Experts of a small language model.
Size: 11 layers, width 384.
Training: 1925M tokens, 7454 steps.
Below are experts of layer 7 (counted from 0) of a mixture-of-experts language model. Rows are named router (the router's row for the expert), down (a neuron's output weights, with its number) and show model dimensions 96-143. Each number is 128 + 32 x the weight over its row's rms, rounded and kept within 0 to 255.
After each expert's rows: a language model's description of what the expert responds to. This comes from a sample of Wikipedia text that the model never trained on.

# expert 10
router [173 110 152 118 161 181 122 164 113 175 115  91  87 144  61 169  87  90 118 112  97 102  81 148 158 117 120 139 139 187 114 145  71 109 125 124 160 150 137 125  34  57 130 155  78 126 104 104]
down0 [106 139 134 131  99 137 120 157  56 124 169  79  96 119  89 148 178 111  92  72 112 103 154  73 204 135 143  85 132 165  71 128 174 173 143 119 130 140 137 175 174 154 106 128  76 155 119 157]
down1 [ 98 112 108 137 140  91 110 104 130  36 120 142 123 108 145  76 168 122 120 153 179 159 109 136 147 104  82 116 108 128 151 189 111  85 130  97  67 108 133 134 154  69 175 200 112 118 144 113]
down2 [151 120 150 130 180 173 126 136  73 110  89 154 111  92  99 109  83 137 140 155 136 105 179 153 119  91 121 169 192 140  94  97 117 122 154 106 143 159 130 110 111 132  75  72 170  91 108 151]
down3 [110 114 165 175 161  88 206 134 114 119 109  91 152 155 178 101 187 120 161 142 134 117 119 152 140 121 193 145 169 129 106 125 122 111 113 125 136 173 140 158 115 141 119 115 107 118 128 105]
down4 [126 134 173 115 133  88 121 130 131 115 108 139 173 143 115 114 210 182  97 134 175 169 105 125 134  90 139 162 148 193 114 101  89 167  99 123 121 136 152 117  92 127 106 147 136 102  97  36]
down5 [117 109 141 111  81 120 140 166 154 147  97 110  91 142  99 140 146  98  75 132 116 143 148 129 113 166 156 102  82 158 125 100 183 144 166 145 132 153  84 172 148 110 129 153 122  82  64 125]
down6 [148  55 173 162 143 129 136 174 133  83 175 163 155 122 170 158  49 144  72 170 116 163 123  84 111 132 120 138  82 158  70 163 120 147 148  73 159 121  74 135 107 162  49  77 161  91 193 124]
down7 [172  88 162  98 134 157 124 120  85  83 157  99  88 116 157 151 187 176 201 145  59 152 159 100 124 104 197  92 130 147  85 170  91 101  83 107 162 176  70  73 137 116 110 133 199  93  97 151]
Description: Field labels and values in person infoboxes and rosters, such as aged in death dates, birth, Occupation, guitar, line-back-er.

# expert 26
router [119 117 128 151  92 133  88 161 140 102 154 163 211  73 156 168  95 100 111 117 142 163  76 111 101 143  82 157 114 146 129  92 165 168  94 169 147 151 119 194 124  64 154  91 140 122 182 105]
down0 [154 107  74 136  69 147 139  97 139 153 119  85  47 116 136 161 127 120 153 132 120  94 159 132 155 121 132 112 164 141 131 191 130 143 143 145 156 185 121 136 124 170  87 130 115 111 127  28]
down1 [146 142 113 132 115 167 106 174 148 157 121 124 144 104  96 103 113 101 216 149  36 121 105 171 145  82  91 139 135 152 181 163 178 127 112 161 125  91  93 122 156  98 149 165 121 104 111 100]
down2 [146 107 215  88 108 162  38  81 111 108  89 156  91 120 126  98 129 118 137 180 130 158 105  95 133  99  99 119 122  92 163 137 147 120  76 124 128 156 168 116 203 138 124 124 106 155 140 124]
down3 [118  96 157 178 124 143  92 135 136 164 136 137 191 130 116 119  93 123 135 121 107 145 168 153 101 104 128 141 116 134 142 124 101 158 101 121 105 151 176  96 113 133 183 132  84 119 132 155]
down4 [ 71 106 184 141  98  90  95 124  98 133 110  91  63 141 121  96 142  80 106 119  96 128 143 135  85 131 134 103 129 148 108  52 158  64 192 113 169 158 164 155 122 151 126 138 143 113 116 102]
down5 [141  85 167 164 123 182 139 130 109 186  98 131 179 105 131 147 102 131 141 147 100 152  82 132 151 158 132 101 151 125 133 117  73 171 116 152 124 152 122 154  45 130  86 140 148 170 144 115]
down6 [ 71  88 121 143 137 179 151 159  83 104  94 179  93 158 159 144 131 138 122 100  94 133  67  78  76 119 141 183  91  82 127 161  70 203 105  83 185 132 129 140  69  55 160  82 142 147 147 117]
down7 [152  81  64  77 139 144 143 113 159  75 103  55 133 137 137 125  91 147 116 145 147 151  94 180 145 168 170 122 136  66 144  95 201  85 135 100 146 169 159 170 163 144  99  94 160  97  86 128]
Description: Inner pieces of Indian, Arabic and Central Asian names, often with h, such as Aish-w-arya, Ol-aj-uwon, Ad-h-ikari, Muhammad.

# expert 12
router [187 124  98 124 159 160 136 105 165 146  56 139  25 169  85  59 113 134  81 120  93  84 153 113 132 101 136 121 149 154  97 130  89  86  89 104 122 130 111  64 134  66 112 143 150  90 147 132]
down0 [104 168 118  82 180 123  80 133 150 192 112 135  82 141 106 133 176 117 154 142 164 107  59 170 148 136 129 107 114 138 137 165 106 129 147 138 112  89 154  66 114 128 127 142 105  95 100 113]
down1 [127 151 130 118 141 138 110 108  96  91 117 117 107 131 133 110 152  93 170 124 137   0 141 135 113 128 150 113 181 146 148 123 120 130 114 135 114 121 115 121 171 123 133 129 117 126 156 141]
down2 [117 123 158 100 117 199  99 159  62 127 138 177 140 104 126 149 164  80 148 143  91 125 155 117 120 100 167 146 103 102 137 130 167 100 143 139 129 136 131 212 104 172 113 125 164 138 136 114]
down3 [100 137  41 166 139 177 107 146 111 125 120 189 140  82 156 172  89  84  76 134  97 103 113 122 145 117 155  82 122  66  87 102 156 136 147 113 150 239 127 105 131 114 140 123 120  92 108 107]
down4 [ 69 201 118 100 137 104  92 156 153  90  23 108 126 161 166 177 119 116 126  77 153 132 148  96 157 116 110 131 119 120 156 117 105  80 125 112 154 115 108 100 100 133  74 104 121 116 162 153]
down5 [155 133 145  99 129 127 144  74 152 118 169 111 115 127 156 117 172 107 104 103 105 176 108 112 167 113 157 108 154 139 163  42 115  84 127  96 139 109 182 110 114 135 145 123 133 135 142 202]
down6 [128 121  94  98 129 144 196  96 133  76  73 140 195  91 136 139 123 136 111 157 148 164  83 190 111  87 122 143 157 121 133 182 129 130 105 138 148 132 133 114 165 180 120  82 157 168 102 116]
down7 [163 208 137 181 161 133 127 141 102  69 140 115 133 195 133  68 100  97 124 154 187 141  82 132 128 133 167 133 147 178 110 137 103 107  78 146 125  81 150 146 163 131 132 129 143 147 125 156]
Description: Is, was, may and located right after the subject in an article's opening definition sentence, such as "is a commune" or "may refer to".

# expert 1
router [139 147  95 139 121 107 157  98  97  82 130 126  99  81  93 107 164 150  66 152  89 136  80 182 168 118 167 108 134 139 123 162 133 122 111 125 129 158 128 153  65 114 146 114  84 138  68 106]
down0 [153 160 115 133 101 124 114 154 137 121 142  89 105 203 118 216 138 131 116 114 139  43 148  94 137 151 127 148 135 160 169 117 120 153 160 120 111 165 100  93 184 150  79 165 134 141 144 132]
down1 [135  57 144  38 164 116 160 125 126 157 177  76 156 116 143  86 154 158 142 130 119 120  98  87 180  81 198  69 112 100 141 175 178 186 155 124 111 148 149 101 143  98  92 161 102 125  62 146]
down2 [150  58  91 126 129 165 138  61 121 143 182 137 161 126 127 142 125 158 140  60 167 194  57 132 108 130 134 148 117 190 156 199 144 122  70 132 122 124 117 133 113  91 171 143 158  90 103 145]
down3 [135 145  99 112 112 155 105 121 112 136 135  72 132 143 120  97 171 137 105 152  73 186 125  68 101 125 119 129 130 119 140 104 112  70 132  98 138 150 113 176 135 148  99 132 120  92 137 117]
down4 [165 166 168  93 153  73 174 102 114  94 113 157 104 116 143 121 113 242 210 172 153 151 136 134 118 138 137 113 121 156  65 130 141 143  90 130 114 123 149 140 146 188 195 132 124 106 131 175]
down5 [119 183 106 107 117 138 146 145  83  96 122 148  54 116  76 139 121 181 105 172 163  97 164 120 179  93 223 126 102 134 145  74 114 145  86  94 127 190 145 152 175 170 152 130 141 105 143 138]
down6 [136 110 103 123 135 148 127 167 121 138 153 125 119 150  80 120 121  86 101 114 135  77  93  92  69 157 159 144  87 149 122  91  87 153 114  92 161 117 135 143 166 127  78 145  92  94 135  72]
down7 [184 118 165 154 118 113 111 179 116 136 143 104 119 133 129 153 138 124 120 138 129 123  89 153  74 113 187 200 122  76  92 111  99 129 124  84 139 139  85 102 133 100 119 115 128 126 114 110]
Description: Names of publications, critics and chart titles in reception sections and review tables, such as Entertainment Weekly, AllMusic, Billboard Albums.

# expert 27
router [118 129 149 165 152 179 144 141 136 113 122 113 131 136 170  92 130 129 158 159 108 153 144 104 118 132 138 159 135  89 173 137 161 104 135  99 103 147 137 114 136 141 107 134 187 150  97 104]
down0 [164 150 102 127 123 107 146 103 123 165 151  79 126 135  81  68 119  97 184  96 123 170 154 115 132 133 121 111  92  71  87  92  91 144 116  90 131 174 130 108  94 159  77 185 113 112 120  74]
down1 [142  91 112 127 171 117 151 111 111  87 156 150  93 162 104  97 183 139 138 162 157 116 134  92  77 117  81 153 154 172 118 162 173 173  92  65 112 226 111 118  95 146 117 108 158 124 120 174]
down2 [143 138  76 189 141 172 151  46 126  78 157 136 132  90  59 134  54 175  90 153 137 129 158 134 146  54  92 128  78 120  80 124 133 135 163 104 157  95 162 155 100  90 166 161 130  89 123 176]
down3 [150 127 139 125 207 103 156 203 144 140 143 149 136 127 108 111  86  73 154 112 103  85 120  84 117  95  77  68 141  45 125  91  90 104 120 155 130 132 109 138  92 141 100 114 144 125  89 196]
down4 [170 122 174 137 110 175 196 166 124 114 102 162 161 117  98 108 129 141 111 107  99 100 169 121 151 166 166 188 136  92 134  98 112 147 111  52 115 139 125 130 108 136 145 179 107 127 201 108]
down5 [108 167  99  76 160 152 118 173 153  59 156 145 120 118 168 115 146 154  81 130 129 135 186 156 149 102 144  80  96 103 164 182 168  91 117 115 119 172 112 159 113 115  97 120 113 118 132  89]
down6 [121 191 119 107 105 119 164 185 133 170 132 152 122  68 136 108 105 154 141 174  55 131 137 128 129 160  77 142 107 102 114 106 110 124 138 142  79 152 133  35 164 154 135 123 125 167 146  99]
down7 [118 118 144  90 170 101 120 130 152 160  52 156 146  75 139 116 145 167 125 147 122 132 102 104 134 123  94  88 133 127  83  90 181 101 171 109 114 131 140 134  74 100 127 101  92 163 147 162]
Description: Month names in dates and infobox fields like bullet •, Elevation, Turnout, Summer (DST), plus words like life and career.

# expert 30
router [ 87  93 143 161 164 119 168 118 151 170 108 161   0 191 126  90 196  93 145 175 137  86 117 156 131 161  81 131 148 101 130 119 105 104 167 128  91 118 137 146 144   0 114 172 176 119 230 203]
down0 [137 142  88 120  73 110  83 157 124  96 123 131 206 116 131 115 104 123 133 145  79 221 156 184 114 102 167 108 147 183 108 106  81 124 132 159 110  75 152  99 108 152 130 151 114 118 163 147]
down1 [169 135  75 174  90 164 154 168 119 128  95 116 136 148  84 110 144 195 100 174 170 110 111 158 120 107 144  97 144 111 156 218 113 153 119 151 108 120 178 195  52 101 106 138 121 110  94 130]
down2 [125  79 164 134 170  87 111 104 121 129 136 106  88 189 119 132 147 109 172 173  99   0 132 133 129 112 167 110 111 107 113 163 132 117 132 162  82 104 168 105 166 120 162  90 113 101  99 187]
down3 [149 153 131 110 132 125 131 144 138  93 128  87 153 169 118 197 188 132 139 115 170 125  98 136 112  67 133 158 149  96 153 114 127 112 110 122 126 144 146 136 122 119 187 111  80 179 126 136]
down4 [147 149 118 159 118 109 160 141  93  60 168 100 151 126 108 143 138 147  54 119 134  89 108 104 141 114  72 143 166  75 130  74 195 156 102 132 163 127 110 126 142 153  77 115 123 118 159  84]
down5 [188 167  84 157  63 131 111 124 162 129  97 121 105 158  94 158 100 109 124 126 143 182 125 137 135 111 116 106 109 110 146  78 114 161 113 109 155  93 152 112 216 154  90 149 144 167 161 139]
down6 [108 127 113 159 177 102  79 134 108  71  90 161 156 132 121 158 158  89  65  93 123 200 180 123 103 144  99 186 151  93 146 117 100 155  49 128 102 119 127 162 168 110 129 181 127  70 106 117]
down7 [137 129 119 150 153 219  68 130  65 151 173 184 141  91 118 130 173 172 124 110 176 137  89 120  72 144 125  94 106 116 108 107  84  58 141 184 146 124 133 143 147 141 151 149  98 165  88  91]
Description: Quantity and size words before nouns, such as many, several, various, most, new, plus word starts like sl and sh.

# expert 5
router [123 121 144  95 126 120  63 118 115 124 116 101 147  65 168 131  95 168 150  80 163 188 151 138 142  85 115  85 152 118 102 135  91  90 136 120  68 124 156  90 143  33 126 129 156 156 229  67]
down0 [138 153  89 120 137 124 128 107 147 184 110 121 118 134 100 106 124  76 180 115  56 134 198 123 103 158 167 106  95 136 126  78 133 186 147 130 119 107 119 104 101 136 133 117  84 100 159 139]
down1 [ 94 159  63 140  87 128 153 135 137  64 148  83 176  97 103  48 107 107 111 162 107 181 131 145  98 121 115 139 193 186 113 163 101 145 137 158 132 135 108 127 143 124 139 104 117 155 206 121]
down2 [126 165  80 106 143 145 127 130 176 179  73 103 119  83 112 183 143 123 141  95 162  62 163  96 172  82 110 114 103 139 141 135 141 132 145 167  87  99 127 101 132 138 148 106  86 124 122 165]
down3 [ 76 110 100 141 129 117 122 106 109 101 169 117 134 122 205 133 101 133 146 136 116 157  89 121 130 140 138 132  88 104 186 202 131 175 140 140  97  82 147 166 149 142  87 154 111 120 163 171]
down4 [123  90 141 105 127 138 127 110 135 144 165 199 140  94  37 135 137 119 110 135 117 128 125 134 135  90 127 140 132 109 178 113 163  14 135 135 156 151 149  62 187 161 142 201 111 155  32 118]
down5 [155 153 132 102  87  79 172 103 111 160  60 126 160  80 143 160 122 126  98 107  91 202 113 133 124 142 115 119 124 116 160 128  73 142 168 186 130 148 137 110 164 139  97 154 164  95 169 165]
down6 [173 117 101  91  83 177  81 163 120 217 168 146 113  71 168 153 118 164  98 164 134 249 105 109 128 116  61 112 135 171  89 123 148 162  98 165  82 193 130  76 179 146 116 159 122 138 156 106]
down7 [156 113 144 122 111 141  79 152 176 152 166 120  85 140 113 150 115 131 120  96 148 124 135  95 145  97 212  92 151  91  85 157 116  79 113  97 123  91 115  96 106 110 115 160 174 117 128 137]
Description: Second word piece after a capital-initial fragment in personal and place names, such as R-oll-o, Utt-ar-akhand and Ar-gyll.